config = dict(
    num_hidden_layers=9,
    n_experts=80,
    d_shared_expert=128,
    moe_layers=[2, 3, 4, 5, 6, 7, 8],
    normalize_top_k=False,
    balance_loss=0.0126,
    init_std_router=0.0107,
    vocab_size=6501,
    learning_rate=0.00759,
    max_seq_len=1024,
    max_steps=4226,
    dataset='wikipedia_en',
)
Below are experts of layer 2 (counted from 0) of a mixture-of-experts language model. Rows are named router (the router's row for the expert), up (a neuron's input weights, with its number), down (a neuron's output weights, with its number) and show model dimensions 0-127. Each number is 50 + 10 x the weight over its row's rms, rounded and kept within 0 to 99.
After each expert's rows: "comes before" lists some tokens at least twice as common just after its tokens as in all text; "mostly gets" lists some tokens that are sent to it at least half of the time. This comes from a sample of Wikipedia text that the model never trained on. Tokens count by the router's weight.

# expert 9
router:37 09 64 65 57 53 49 49 60 40 54 54 69 50 65 55 56 58 42 51 52 41 49 39 52 42 52 58 50 64 56 54 39 46 57 33 37 70 55 45 70 26 71 45 55 49 49 38 69 45 55 39 57 51 46 42 44 71 50 49 47 58 54 47 42 38 47 46 39 50 56 50 55 45 53 52 48 61 42 40 55 56 45 42 57 56 45 46 23 68 57 62 51 50 55 46 44 57 45 46 50 47 71 41 57 30 54 35 56 55 47 40 37 36 53 64 61 47 56 38 40 54 54 51 44 44 51 43
up3:46 61 53 62 37 61 54 30 51 64 52 51 44 34 49 43 46 53 49 62 36 42 57 41 26 59 46 47 37 38 62 51 51 52 66 37 50 58 55 56 42 48 65 45 42 46 45 20 53 37 27 55 48 64 57 45 55 44 63 38 45 26 43 56 63 60 47 55 69 37 39 52 60 63 43 44 48 40 55 62 49 40 67 64 58 58 53 56 42 39 44 35 42 43 41 50 50 33 35 60 63 48 47 37 55 50 29 42 42 63 51 50 48 57 49 50 55 47 43 35 54 34 37 58 53 55 42 49
down3:55 50 50 49 46 32 46 59 45 42 43 34 41 59 53 62 43 54 50 43 55 56 55 45 57 52 57 51 42 72 45 52 72 61 56 51 66 53 45 47 53 55 49 53 45 45 62 52 34 51 34 44 36 52 37 49 39 77 53 36 31 51 45 66 56 56 65 39 68 52 41 49 43 43 48 57 41 40 36 53 57 49 55 73 55 71 52 50 46 31 45 40 60 47 61 42 46 31 43 39 42 26 61 70 40 67 58 33 55 43 54 48 50 39 47 43 47 32 47 45 38 42 63 41 44 46 38 49
comes before: ", ", ". ", "\n", "\" ", ": ", "\n\n"
mostly gets: "itch", "ile", "ater", "ther", "ropoda", "erson"

# expert 71
router:46 45 64 52 39 45 45 60 39 49 42 47 34 50 61 30 41 62 47 43 59 46 58 43 24 52 54 49 44 41 65 50 41 53 74 65 57 58 32 51 64 45 57 58 48 65 45 53 43 41 61 46 51 33 55 42 32 42 56 57 63 44 49 46 56 54 45 49 56 56 50 42 55 41 57 59 67 58 43 65 39 57 71 83 56 56 52 60 55 53 39 36 53 49 53 57 66 61 42 57 44 58 54 49 51 72 48 57 68 59 50 57 62 51 44 38 35 43 52 45 73 59 53 46 57 42 45 45
up0:59 38 32 50 44 55 59 60 37 50 48 40 47 52 40 31 52 50 39 40 53 51 62 32 33 54 31 26 45 61 39 46 51 47 45 70 44 64 68 46 41 55 56 46 53 38 28 38 48 45 52 36 56 58 56 33 51 45 44 56 40 53 63 48 50 37 57 58 43 52 52 53 62 45 50 55 45 35 42 51 50 53 56 48 41 44 32 24 36 41 37 48 35 56 67 39 40 51 35 60 40 52 63 49 50 66 43 61 48 34 46 48 64 56 41 39 39 49 45 64 51 56 30 51 54 55 50 65
down0:62 36 39 64 35 37 64 29 45 34 50 49 69 54 44 64 35 43 45 52 35 48 47 46 45 50 48 50 38 48 55 54 44 47 59 54 59 26 39 43 46 29 52 59 35 62 50 62 47 54 57 55 44 53 61 67 51 50 48 56 38 61 48 44 64 67 38 39 39 75 53 55 56 38 56 59 48 50 55 48 51 62 32 55 36 43 52 36 54 73 48 55 72 54 57 51 55 38 50 57 62 61 51 64 51 47 45 62 39 38 65 43 61 51 42 45 61 44 44 49 57 72 48 47 65 44 51 48
comes before: " ", "0 ", "1 ", "0", "— ", "1"
mostly gets: "ft ", "–; ", "—; ", "born ", "mi ", "/ "

# expert 52
router:56 53 51 59 52 30 40 55 29 64 55 36 50 41 44 42 38 49 53 59 43 47 67 45 38 55 42 47 47 34 69 64 60 54 67 59 61 44 45 41 59 35 51 52 22 45 49 50 49 46 57 43 68 44 54 47 47 54 53 34 49 44 56 57 57 57 48 58 57 64 62 41 68 41 33 35 61 50 43 48 44 63 56 65 37 52 40 56 49 40 40 47 50 64 54 41 58 49 50 87 57 56 41 44 51 57 36 67 54 49 56 53 51 44 44 50 32 62 62 46 57 65 50 57 51 44 33 43
up17:40 43 67 47 51 59 37 58 44 41 44 55 35 65 44 49 40 45 57 53 48 44 64 46 38 49 53 70 57 69 49 47 47 58 42 41 34 68 44 55 34 51 57 49 58 60 55 43 46 51 46 52 40 58 56 50 50 37 50 57 59 60 38 57 42 59 56 41 59 42 51 42 38 59 31 61 53 49 64 47 53 54 40 43 47 53 53 52 43 49 49 41 38 40 42 51 44 41 22 63 55 30 39 50 49 62 55 55 36 47 53 41 63 56 51 42 31 43 50 29 36 66 47 28 33 19 40 37
down17:46 44 57 59 37 55 59 65 67 63 44 57 57 56 48 60 50 57 59 42 49 40 68 48 62 33 36 58 50 41 44 39 44 68 35 43 58 41 60 61 46 79 56 36 69 45 57 52 62 53 57 49 54 62 59 59 55 66 56 43 53 36 51 57 39 49 64 32 44 47 74 53 59 39 58 43 55 35 38 55 41 63 47 29 70 52 63 58 41 50 58 40 48 59 42 49 42 44 45 42 49 46 44 35 48 48 37 53 63 50 56 39 53 60 35 67 57 67 41 45 57 54 50 41 38 56 49 37
comes before: " ", "Votes ", "W ", "% ", "+", "1"
mostly gets: "UTC", "| ", "–; "

# expert 18
router:34 62 43 53 38 52 45 58 54 52 47 50 47 50 45 51 47 61 53 44 67 50 39 58 36 59 47 55 48 47 63 45 46 28 75 50 54 48 48 49 55 46 55 39 63 41 57 32 59 63 41 68 55 54 30 54 50 39 50 42 44 38 39 70 57 64 56 47 63 57 64 36 61 50 54 62 53 62 45 42 43 56 34 46 66 49 43 29 50 60 61 56 48 55 55 34 45 43 55 59 40 40 41 53 69 59 53 42 67 37 58 48 58 59 46 43 19 62 45 58 71 38 49 47 63 48 47 42
up5:49 56 50 36 49 49 35 64 40 38 49 41 58 44 44 71 71 44 44 46 35 43 62 34 62 38 59 42 52 45 49 53 48 53 54 55 51 39 36 50 54 36 53 52 67 46 37 42 68 64 63 52 50 43 46 35 50 49 59 62 44 38 45 50 57 44 26 49 35 62 44 34 48 66 42 66 45 61 51 78 43 32 40 50 47 50 68 52 48 37 64 41 49 70 53 51 64 51 58 45 69 43 42 39 46 68 55 35 47 55 39 68 44 49 48 50 49 51 48 47 59 52 42 35 38 50 53 52
down5:54 52 48 56 66 75 56 38 48 34 64 52 45 79 44 48 56 45 60 34 44 54 52 51 65 45 51 51 59 53 56 62 51 44 49 58 71 40 51 33 59 37 48 50 39 51 54 71 41 46 33 66 60 50 62 43 33 52 33 34 44 52 63 39 53 59 50 61 51 52 62 59 56 51 52 80 32 46 53 41 49 35 42 38 64 59 46 47 53 41 48 33 48 59 50 52 53 45 51 48 52 61 47 63 46 58 40 58 44 62 50 48 59 42 42 45 52 62 56 52 44 52 67 69 52 45 28 49
comes before: "of ", "in ", "(", "and ", "was ", "for "
mostly gets: "state ", "States ", "city ", "located ", "area ", "County "

# expert 10
router:47 44 54 49 63 33 58 35 45 53 49 54 44 42 61 44 44 63 55 68 51 60 46 51 30 43 52 48 48 52 65 56 50 38 67 54 40 63 57 62 49 51 33 61 41 46 48 61 52 42 53 44 62 42 78 57 54 50 51 23 58 45 55 50 46 54 34 64 56 48 34 45 61 46 31 31 29 57 27 44 37 51 47 58 49 56 50 71 51 41 35 51 49 50 64 60 44 57 71 57 38 49 47 44 51 58 39 39 61 49 52 61 55 56 44 56 39 74 52 50 64 57 55 54 43 55 37 43
up0:29 46 45 49 63 40 43 49 44 54 50 48 41 71 44 26 57 36 52 50 53 53 68 38 32 59 45 50 56 53 45 57 54 41 38 67 35 36 52 56 42 61 63 75 48 45 56 35 63 48 59 47 44 59 65 40 37 42 46 45 47 41 46 60 48 63 56 42 65 68 61 55 63 52 53 40 56 46 73 54 48 65 49 42 56 51 57 69 72 34 48 57 63 55 49 50 49 42 28 44 55 53 51 57 56 54 57 53 47 53 58 66 61 66 47 39 37 53 52 54 42 62 54 54 53 65 40 54
down0:46 66 50 45 39 55 69 30 49 42 48 45 71 58 39 59 54 38 57 44 42 57 49 46 43 69 56 66 42 57 40 38 44 50 61 51 33 60 42 55 37 52 54 37 48 62 55 36 48 52 51 51 38 45 34 42 54 60 58 58 62 63 41 53 49 52 44 54 40 51 38 34 42 57 52 79 37 40 53 61 64 46 62 41 39 50 41 58 50 73 64 55 50 43 50 58 49 54 63 32 65 50 60 49 42 39 27 57 70 49 38 61 62 38 52 65 49 60 64 43 58 53 50 44 40 52 55 42
comes before: " ", "\"", "201", "Total ", "200", "Party "
mostly gets: "Binomial ", "ensity", "Directed ", "Order", "Genus", "| "

# expert 45
router:51 45 60 56 54 57 40 42 44 38 56 58 47 62 53 65 55 55 50 47 32 39 55 55 33 51 62 53 49 53 55 39 66 65 56 68 52 57 38 48 34 72 49 58 35 18 68 74 32 55 52 51 57 51 33 67 52 44 49 54 48 42 58 23 67 45 48 39 48 49 54 49 51 50 42 52 36 54 54 41 50 50 40 58 54 46 80 54 52 43 51 37 34 49 48 56 49 53 68 58 47 54 39 38 48 52 41 46 47 31 45 53 57 47 49 39 42 61 54 46 49 53 49 39 57 48 60 70
up3:39 49 39 51 51 46 46 46 41 49 53 58 48 61 47 78 54 61 48 48 47 43 64 65 15 48 56 61 64 41 40 63 47 57 56 48 46 73 58 44 60 37 47 72 31 40 62 44 53 52 51 52 39 49 65 50 47 40 44 64 52 69 48 58 48 36 47 64 53 40 36 46 32 59 46 51 62 36 41 47 45 56 59 40 52 58 57 42 54 46 39 52 61 51 54 49 44 38 43 48 51 51 61 47 52 48 18 58 48 54 62 42 31 46 62 44 51 53 70 42 56 46 43 60 52 39 66 60
down3:54 56 48 48 36 39 53 42 41 54 62 58 50 60 56 39 56 56 48 52 49 56 60 39 66 49 39 55 36 60 45 61 59 55 57 50 42 48 53 54 58 54 41 47 61 61 49 54 57 62 77 63 63 53 28 63 54 50 64 33 36 62 56 45 59 59 34 54 42 52 42 51 61 55 64 49 49 39 54 36 53 43 42 53 28 46 43 54 36 42 57 46 45 49 52 40 57 45 34 46 24 57 40 78 63 62 53 52 36 54 51 55 66 45 30 61 42 61 36 53 48 47 41 29 62 40 65 50
comes before: "was ", "is ", "has ", "had ", "also ", "were "
mostly gets: "He ", "first ", "It ", "this ", "an ", "he "

# expert 34
router:62 56 46 39 65 54 31 48 38 57 54 55 45 53 52 44 62 50 78 48 59 44 46 51 45 55 54 49 57 40 50 61 71 55 50 46 50 43 62 50 45 48 51 66 54 40 51 61 62 65 65 41 42 41 39 56 49 42 55 51 47 62 24 40 73 61 64 39 52 54 45 48 63 73 46 54 34 48 50 44 53 46 55 60 54 54 46 50 54 40 51 64 57 44 56 63 57 56 30 38 66 29 69 54 44 84 38 49 50 61 54 53 48 50 48 56 53 50 53 51 56 45 44 40 54 31 33 43
up2:44 49 52 49 41 49 44 69 39 61 45 30 56 47 63 45 60 62 52 46 41 58 46 65 33 45 59 46 35 59 64 47 44 48 36 48 36 65 65 43 53 62 46 66 50 61 42 62 37 58 50 63 52 51 32 57 32 39 33 62 54 58 45 57 46 41 48 50 68 68 27 37 43 54 67 56 56 40 59 55 52 44 63 49 29 49 45 61 53 42 37 43 59 35 36 49 50 58 49 65 74 54 42 55 51 55 46 47 69 54 53 36 39 40 52 56 50 47 47 34 43 50 35 54 57 62 38 51
down2:59 46 46 32 52 44 54 44 45 39 40 53 41 59 66 60 45 59 68 38 41 42 47 45 51 34 61 33 43 62 52 61 66 27 40 65 45 46 49 58 39 37 40 38 56 54 46 51 51 46 64 56 45 35 41 58 66 74 57 35 52 53 43 52 45 58 53 51 55 49 56 72 58 43 49 27 42 33 53 48 25 56 26 78 56 57 68 43 56 54 43 44 47 61 55 61 51 45 41 42 68 53 55 59 51 56 48 52 52 60 51 43 44 65 49 46 39 63 52 54 50 47 56 48 40 55 59 46
comes before: "to ", "the ", "in ", "that ", "of ", "by "
mostly gets: "ted ", "ised ", "ained ", "ited ", "ting ", "ured "

# expert 31
router:61 60 59 57 46 54 47 60 50 54 37 54 70 41 47 56 59 51 52 70 51 49 36 44 32 53 39 50 55 57 49 53 57 48 38 42 58 53 70 50 51 64 45 46 47 51 50 45 63 53 58 55 31 43 52 57 50 32 55 51 49 45 60 48 51 56 60 88 59 48 47 33 48 54 38 56 58 68 34 56 51 36 54 59 40 56 51 53 50 69 40 61 46 52 38 80 35 45 72 57 58 43 46 47 51 53 39 60 46 48 47 54 42 56 37 63 81 55 70 45 57 48 47 46 53 44 50 49
up3:48 51 54 46 52 31 71 61 45 47 56 36 48 57 29 41 53 40 50 42 32 53 45 39 46 53 59 33 40 43 44 44 63 64 60 45 54 36 52 41 51 61 38 41 44 54 61 41 55 51 35 60 66 50 36 52 32 57 24 57 36 43 54 37 56 77 61 52 54 63 49 55 48 37 42 44 42 63 54 72 66 61 46 46 57 53 50 57 42 65 56 50 57 25 54 53 31 48 56 45 27 33 57 37 42 59 45 56 53 53 48 53 36 47 45 48 37 52 56 49 48 51 52 56 43 42 45 39
down3:52 37 45 46 63 43 48 57 48 59 58 44 49 58 41 48 53 47 40 51 44 73 53 61 33 38 43 46 64 53 63 45 49 33 50 44 48 40 54 46 44 52 33 24 70 54 47 68 62 44 45 49 34 47 42 56 52 61 51 47 56 52 46 53 44 60 51 52 62 47 47 42 73 51 55 46 74 29 54 48 36 51 53 63 44 46 38 38 55 49 45 42 49 44 59 44 43 72 47 20 36 42 58 25 41 61 43 58 44 62 49 50 45 67 50 42 45 37 68 43 44 49 52 44 34 55 46 42
comes before: "the ", "his ", "a ", "its ", "birth", "this "
mostly gets: "of ", "about ", "that ", "approximately ", "around ", "least "

# expert 46
router:55 58 43 50 37 65 46 35 66 52 35 38 36 55 44 55 62 50 42 44 55 46 41 54 46 53 51 41 53 37 57 40 41 41 53 67 41 54 67 60 63 52 42 59 56 70 62 59 62 44 53 66 55 50 52 49 40 38 48 32 48 54 74 67 46 51 40 54 57 43 45 38 50 53 68 58 43 56 43 57 49 57 58 58 48 40 54 58 39 51 42 45 41 62 48 49 28 35 57 39 51 49 62 58 46 46 51 52 25 41 42 44 39 52 43 22 30 34 61 43 47 63 38 36 42 46 62 33
up3:33 60 52 55 44 29 28 53 42 48 52 53 43 53 43 30 44 41 49 67 39 58 54 53 62 66 45 52 62 43 51 47 45 40 47 47 52 46 63 37 47 46 61 50 37 35 48 42 54 48 47 46 50 48 32 60 55 46 48 63 58 65 72 64 51 46 56 55 46 53 52 52 46 42 68 50 39 58 45 45 45 62 45 71 55 49 51 68 55 47 49 65 60 50 43 73 53 65 63 57 53 60 35 66 67 46 42 54 52 60 63 55 55 38 44 50 52 61 54 55 67 43 35 77 58 59 49 76
down3:50 44 40 54 65 45 61 52 30 40 41 39 41 43 58 59 62 51 50 55 53 59 42 44 39 41 39 55 42 51 64 39 57 47 43 60 46 33 32 57 54 43 47 48 42 52 56 46 58 57 32 62 48 46 44 52 62 52 49 37 26 40 49 40 49 37 43 61 78 54 74 48 45 44 45 31 53 50 39 54 48 35 33 63 51 66 56 48 53 53 45 51 57 39 54 42 73 69 54 67 45 68 55 52 38 61 26 36 34 49 56 66 40 51 43 45 60 44 45 48 54 45 54 52 46 51 42 62
comes before: "| ", "|", "– ", "points ", "July ", "June "
mostly gets: "13 ", "11 ", "26 ", "27 ", "21 ", "37 "

# expert 49
router:50 53 35 64 29 59 52 21 53 54 45 44 57 34 47 51 42 58 45 57 50 50 42 45 57 37 36 26 52 61 50 67 50 47 58 36 57 36 57 46 40 38 66 47 49 39 41 54 48 55 36 52 57 57 40 62 44 54 60 40 48 64 75 50 50 60 61 50 68 51 53 37 43 37 61 64 53 51 50 50 61 63 46 58 51 52 55 56 49 62 60 62 50 46 71 55 39 50 43 68 48 55 55 60 60 37 67 33 61 60 52 45 42 36 38 44 47 27 55 43 47 40 43 43 43 41 44 34
up0:53 44 54 36 38 53 43 60 51 45 70 53 40 73 57 63 75 46 35 52 49 53 43 51 58 70 50 53 52 40 52 40 46 43 50 28 44 55 53 35 64 40 40 42 50 39 65 37 49 59 54 45 63 54 36 61 39 48 42 39 32 53 37 48 56 60 54 46 64 38 50 48 32 45 54 48 54 45 45 42 65 49 45 49 45 55 55 82 48 49 63 51 33 51 33 55 33 61 31 60 45 45 59 35 43 37 46 58 50 78 46 47 46 55 55 53 47 47 58 57 53 38 51 36 47 55 51 42
down0:45 43 55 35 44 56 49 65 48 51 41 47 57 60 73 53 46 57 36 41 54 53 64 56 46 51 60 43 68 48 54 46 60 58 61 55 39 52 50 46 55 50 37 40 42 53 56 49 44 40 50 57 47 55 46 59 34 41 46 52 50 63 51 44 40 42 54 52 58 45 48 52 34 26 57 33 63 36 49 39 51 50 47 56 52 37 42 49 64 55 59 41 67 55 21 52 40 37 60 29 57 58 67 46 74 51 68 24 61 52 57 50 65 56 45 56 59 28 61 48 43 50 64 36 48 59 51 68
comes before: ", ", ". ", ".", "s", "s ", "\n"
mostly gets: "tion", "season", "present", "album", "round", "century"

# expert 8
router:49 48 43 42 44 69 49 36 53 47 55 49 44 47 41 45 54 45 44 52 54 64 47 77 59 53 51 43 37 57 40 70 32 54 51 49 42 38 59 53 66 45 59 44 43 53 40 60 53 49 54 58 61 63 63 38 52 65 61 67 48 59 55 27 44 43 41 20 44 34 63 57 55 41 49 36 46 49 62 37 53 52 54 53 68 54 43 58 43 73 26 62 47 46 64 45 46 36 42 54 47 45 56 46 53 39 58 45 60 63 64 49 48 41 46 54 76 38 54 57 41 46 42 51 36 48 54 54
up0:66 57 44 54 50 32 58 33 54 43 62 42 56 54 37 40 44 47 44 50 41 51 49 42 52 42 60 32 49 36 42 48 47 58 57 62 51 37 41 34 49 64 48 50 44 69 56 53 45 51 45 48 54 55 40 58 45 24 77 40 36 52 46 76 56 59 40 70 53 53 65 41 40 61 58 38 63 50 53 52 51 40 60 48 48 30 42 44 49 47 61 47 40 40 55 47 46 56 47 60 29 32 55 55 47 38 55 46 48 61 33 69 41 49 63 59 78 43 52 49 51 65 49 60 40 55 54 55
down0:55 48 65 37 53 44 31 49 53 62 67 46 44 50 61 47 49 50 46 46 54 60 36 60 52 57 54 37 46 80 69 50 49 42 48 54 44 44 57 65 52 44 55 73 43 57 58 35 38 51 38 40 39 41 43 51 37 51 46 59 30 49 59 63 54 41 53 63 49 30 54 42 55 65 55 40 49 39 63 53 45 44 46 39 60 28 44 54 48 52 41 72 46 57 72 40 62 63 51 53 51 41 29 60 54 59 49 48 61 53 54 48 37 51 54 46 54 52 52 56 54 21 73 52 47 48 58 59
comes before: ", ", ". ", "\n", ".", "-", ": "
mostly gets: "a", "de", "ind", "ann", "ce", "atic"

# expert 21
router:39 29 50 63 56 59 58 27 59 65 57 45 59 65 40 62 32 42 25 64 52 54 54 46 56 49 47 56 50 56 43 65 54 59 46 52 60 49 34 50 70 48 62 39 40 50 38 60 41 46 58 52 58 40 57 19 51 47 43 56 42 44 43 62 45 52 43 32 58 52 48 60 65 41 70 47 38 41 48 47 60 57 41 43 51 44 59 53 70 63 41 35 36 34 60 44 48 55 57 62 49 45 61 46 56 31 54 39 56 59 42 48 45 61 35 49 63 44 66 40 51 56 50 48 54 54 44 42
up3:39 53 61 37 43 43 62 35 50 59 46 41 64 62 53 59 46 60 57 41 55 42 41 53 47 29 52 59 50 58 67 41 48 59 55 52 48 45 46 62 43 52 38 41 46 70 43 41 43 65 41 39 22 49 55 30 48 39 49 62 46 39 41 55 40 51 47 59 62 45 58 44 52 51 35 53 55 47 61 46 35 60 49 59 32 43 40 51 66 53 27 60 52 68 54 66 41 65 51 45 49 67 57 40 55 59 51 29 45 49 49 29 34 56 40 48 69 48 64 59 53 54 53 46 60 40 61 55
down3:41 53 43 55 46 57 45 35 45 40 48 51 29 55 62 54 49 59 44 57 47 48 35 16 43 47 52 43 26 38 39 74 54 37 50 63 44 69 69 46 50 61 42 42 47 62 41 42 59 50 53 44 48 75 64 60 53 54 29 67 44 43 53 53 56 36 48 45 53 41 51 45 47 56 52 45 45 57 64 63 32 57 60 53 57 41 55 41 49 46 41 60 50 56 48 63 39 44 57 41 54 55 43 49 52 64 39 45 42 57 53 65 45 57 56 46 60 66 58 39 56 48 38 39 63 32 40 37
comes before: ", ", ". ", "-", ": ", "'", "\" "
mostly gets: "ale", "ame", "ult", "game", "ake", "ore"

# expert 63
router:40 62 39 48 39 54 52 41 72 49 50 34 71 49 46 29 40 65 56 51 54 54 64 43 66 50 59 42 57 58 38 46 47 42 40 48 48 55 54 58 57 45 65 48 67 56 46 44 58 55 50 43 55 50 50 52 49 48 59 21 45 56 48 52 39 63 52 48 61 49 51 44 63 48 38 49 55 49 31 57 59 52 53 65 45 51 47 49 46 51 47 47 35 46 61 47 38 45 50 25 63 65 34 44 52 50 49 64 35 50 52 27 53 45 50 38 32 35 57 55 48 67 48 26 36 55 53 22
up4:64 36 53 51 46 37 44 45 40 54 42 62 36 49 45 46 48 30 35 60 38 64 46 45 54 48 58 62 40 60 53 34 53 41 27 45 48 64 66 53 44 73 53 35 54 42 43 52 47 43 51 61 52 37 63 31 45 52 57 72 41 43 67 65 39 55 40 50 44 38 49 59 54 44 40 44 67 47 64 53 35 65 54 59 41 70 37 50 35 45 49 70 50 49 60 40 37 42 72 46 46 50 43 55 50 45 66 44 42 60 60 59 50 32 51 54 54 61 43 46 41 65 52 52 48 61 46 56
down4:49 55 67 39 62 46 53 39 58 64 49 58 26 37 51 59 53 52 52 60 45 51 51 52 37 41 58 58 37 43 52 53 34 38 56 50 51 67 54 58 48 62 62 55 54 61 36 41 48 40 61 43 46 59 44 61 69 54 30 55 42 53 43 54 42 55 40 26 40 47 47 67 24 61 48 54 51 70 55 39 53 58 64 34 46 55 55 66 58 58 50 69 47 61 62 64 48 44 48 34 40 56 37 45 49 51 51 33 51 64 43 30 59 50 36 43 51 30 57 51 54 48 63 52 54 64 59 55
comes before: ".", "–", ",", "; ", ":", ". "
mostly gets: "along ", "moved ", "Votes ", "According ", "±% ", "11"

# expert 1
router:46 47 46 70 46 54 41 56 29 57 35 44 60 49 53 52 39 56 45 53 39 43 56 49 46 50 41 62 34 57 58 74 50 54 60 21 43 53 40 56 51 55 61 53 39 66 46 59 53 53 35 31 77 51 55 57 48 48 52 33 51 43 46 70 50 48 43 47 41 52 48 60 50 53 35 48 51 57 41 33 51 58 32 52 35 47 67 43 49 60 42 44 57 57 54 55 45 53 12 56 57 56 46 50 54 46 39 57 35 35 56 41 43 52 39 51 63 50 34 45 43 52 36 60 44 42 65 48
up0:38 49 68 46 57 46 63 43 46 45 50 36 72 55 38 60 57 65 61 56 39 56 45 55 61 34 55 60 72 50 38 67 70 40 47 48 43 36 49 43 57 52 58 53 50 62 64 52 36 49 44 51 47 43 52 58 59 51 60 38 51 50 54 53 57 47 63 61 59 55 46 38 56 54 54 28 46 46 48 52 58 45 60 54 38 58 28 68 43 48 54 46 41 54 32 47 64 49 44 44 47 59 31 54 47 42 37 52 40 32 46 52 30 50 54 55 54 50 61 57 67 62 56 67 62 61 73 72
down0:78 54 57 33 44 46 60 40 50 56 37 54 38 64 56 45 51 40 30 60 49 46 49 36 27 60 48 69 54 44 58 55 62 37 44 28 43 51 40 36 29 55 42 43 46 48 50 53 50 56 51 49 40 57 47 42 59 50 41 41 52 33 31 61 45 76 33 51 44 47 53 60 64 43 33 41 54 54 65 48 49 56 44 49 44 48 45 54 46 62 63 57 37 39 61 59 41 47 39 67 60 49 48 54 68 31 53 42 51 44 51 43 48 53 47 66 45 40 38 47 44 47 45 71 50 53 54 46
comes before: "\n", "\n\n", "00 ", "\n  ", "\n ", "}"
mostly gets: "==", "===", ")", ":", ";", "}"

# expert 69
router:43 44 45 69 39 48 55 54 45 44 71 39 60 46 47 47 43 66 45 48 32 50 51 56 60 58 53 53 55 48 40 55 46 53 49 33 52 55 42 50 48 44 54 45 34 42 42 51 55 61 41 45 53 40 61 44 45 54 52 19 42 68 47 52 37 54 38 53 50 30 47 50 40 49 75 51 50 63 36 44 68 39 57 54 35 57 56 41 39 54 49 40 57 44 79 51 61 41 33 51 53 54 47 52 55 39 54 53 50 42 47 43 74 35 19 38 44 47 45 46 36 52 45 31 48 52 64 57
up0:49 38 62 47 65 45 31 71 53 53 69 40 52 48 44 71 42 53 43 55 50 50 43 53 36 57 41 58 48 37 38 56 42 61 55 58 44 57 51 61 64 50 68 51 59 41 52 49 59 30 66 51 42 47 41 54 57 56 52 44 30 51 52 51 65 55 52 56 45 55 54 53 32 49 35 63 41 69 60 59 40 64 43 39 47 45 50 57 63 39 44 59 62 37 62 50 48 39 51 52 65 53 44 52 75 60 46 31 49 65 60 49 53 43 56 63 41 63 63 36 59 54 34 43 38 52 58 73
down0:45 42 45 34 58 39 72 56 58 36 51 58 67 51 59 43 53 47 60 54 53 51 50 49 41 51 51 41 44 43 73 50 75 56 37 40 59 44 45 60 50 57 34 33 51 56 52 65 48 47 60 51 60 61 63 36 51 50 51 51 56 55 63 61 44 40 42 40 50 54 56 45 54 54 62 64 51 49 49 39 60 46 35 67 55 64 43 45 44 49 32 70 56 35 57 40 63 70 58 55 44 51 51 68 49 47 56 41 67 48 44 70 48 37 55 34 55 67 53 51 55 40 43 49 64 27 70 49
comes before: "\n", ", ", "\n\n", "'", ". ", "=="
mostly gets: "|", "year", "career", "States", "years", "also"

# expert 43
router:33 39 34 47 44 23 51 58 61 51 68 54 53 44 44 39 40 63 52 61 49 59 52 47 47 58 58 47 29 53 68 43 58 50 52 41 58 29 61 45 60 46 76 24 56 55 46 29 55 47 51 37 73 59 54 61 60 41 58 43 48 55 63 63 44 65 53 54 45 49 56 27 67 36 51 63 54 54 38 66 60 51 36 56 26 54 51 47 50 50 40 54 48 58 49 63 48 38 45 38 54 59 53 52 55 54 54 66 43 43 47 46 53 52 52 53 44 36 56 52 40 54 44 46 44 64 47 47
up4:61 55 43 55 52 48 36 41 50 56 56 72 55 45 52 62 50 61 39 59 23 38 40 48 53 52 52 38 74 58 50 56 58 57 50 65 44 51 53 60 40 52 42 45 32 65 44 54 67 51 49 50 29 69 49 48 43 57 38 54 53 49 73 61 48 49 60 50 44 45 59 37 49 28 57 71 49 61 48 37 40 49 43 49 56 48 43 56 54 49 66 36 43 63 34 45 64 42 66 40 52 51 40 57 47 67 39 31 50 62 41 47 34 44 41 37 38 39 37 35 46 50 58 47 57 57 54 42
down4:57 45 49 45 59 47 43 61 56 47 50 53 55 53 63 43 64 53 32 48 42 56 45 54 60 52 43 55 39 50 59 52 43 55 47 46 65 54 46 52 46 57 50 49 51 54 69 42 38 65 54 52 60 38 58 43 40 62 38 59 34 57 66 33 52 53 37 63 29 65 47 52 50 66 34 55 46 56 48 78 52 38 55 79 51 53 38 54 54 59 45 51 40 56 47 46 52 49 35 65 65 47 52 60 39 38 57 45 63 70 74 55 57 53 20 41 66 47 50 41 55 55 36 45 52 53 40 60
comes before: ".", "% ", ",", "°", "′", "–"
mostly gets: "41", "50", "59", "40", "49", "37"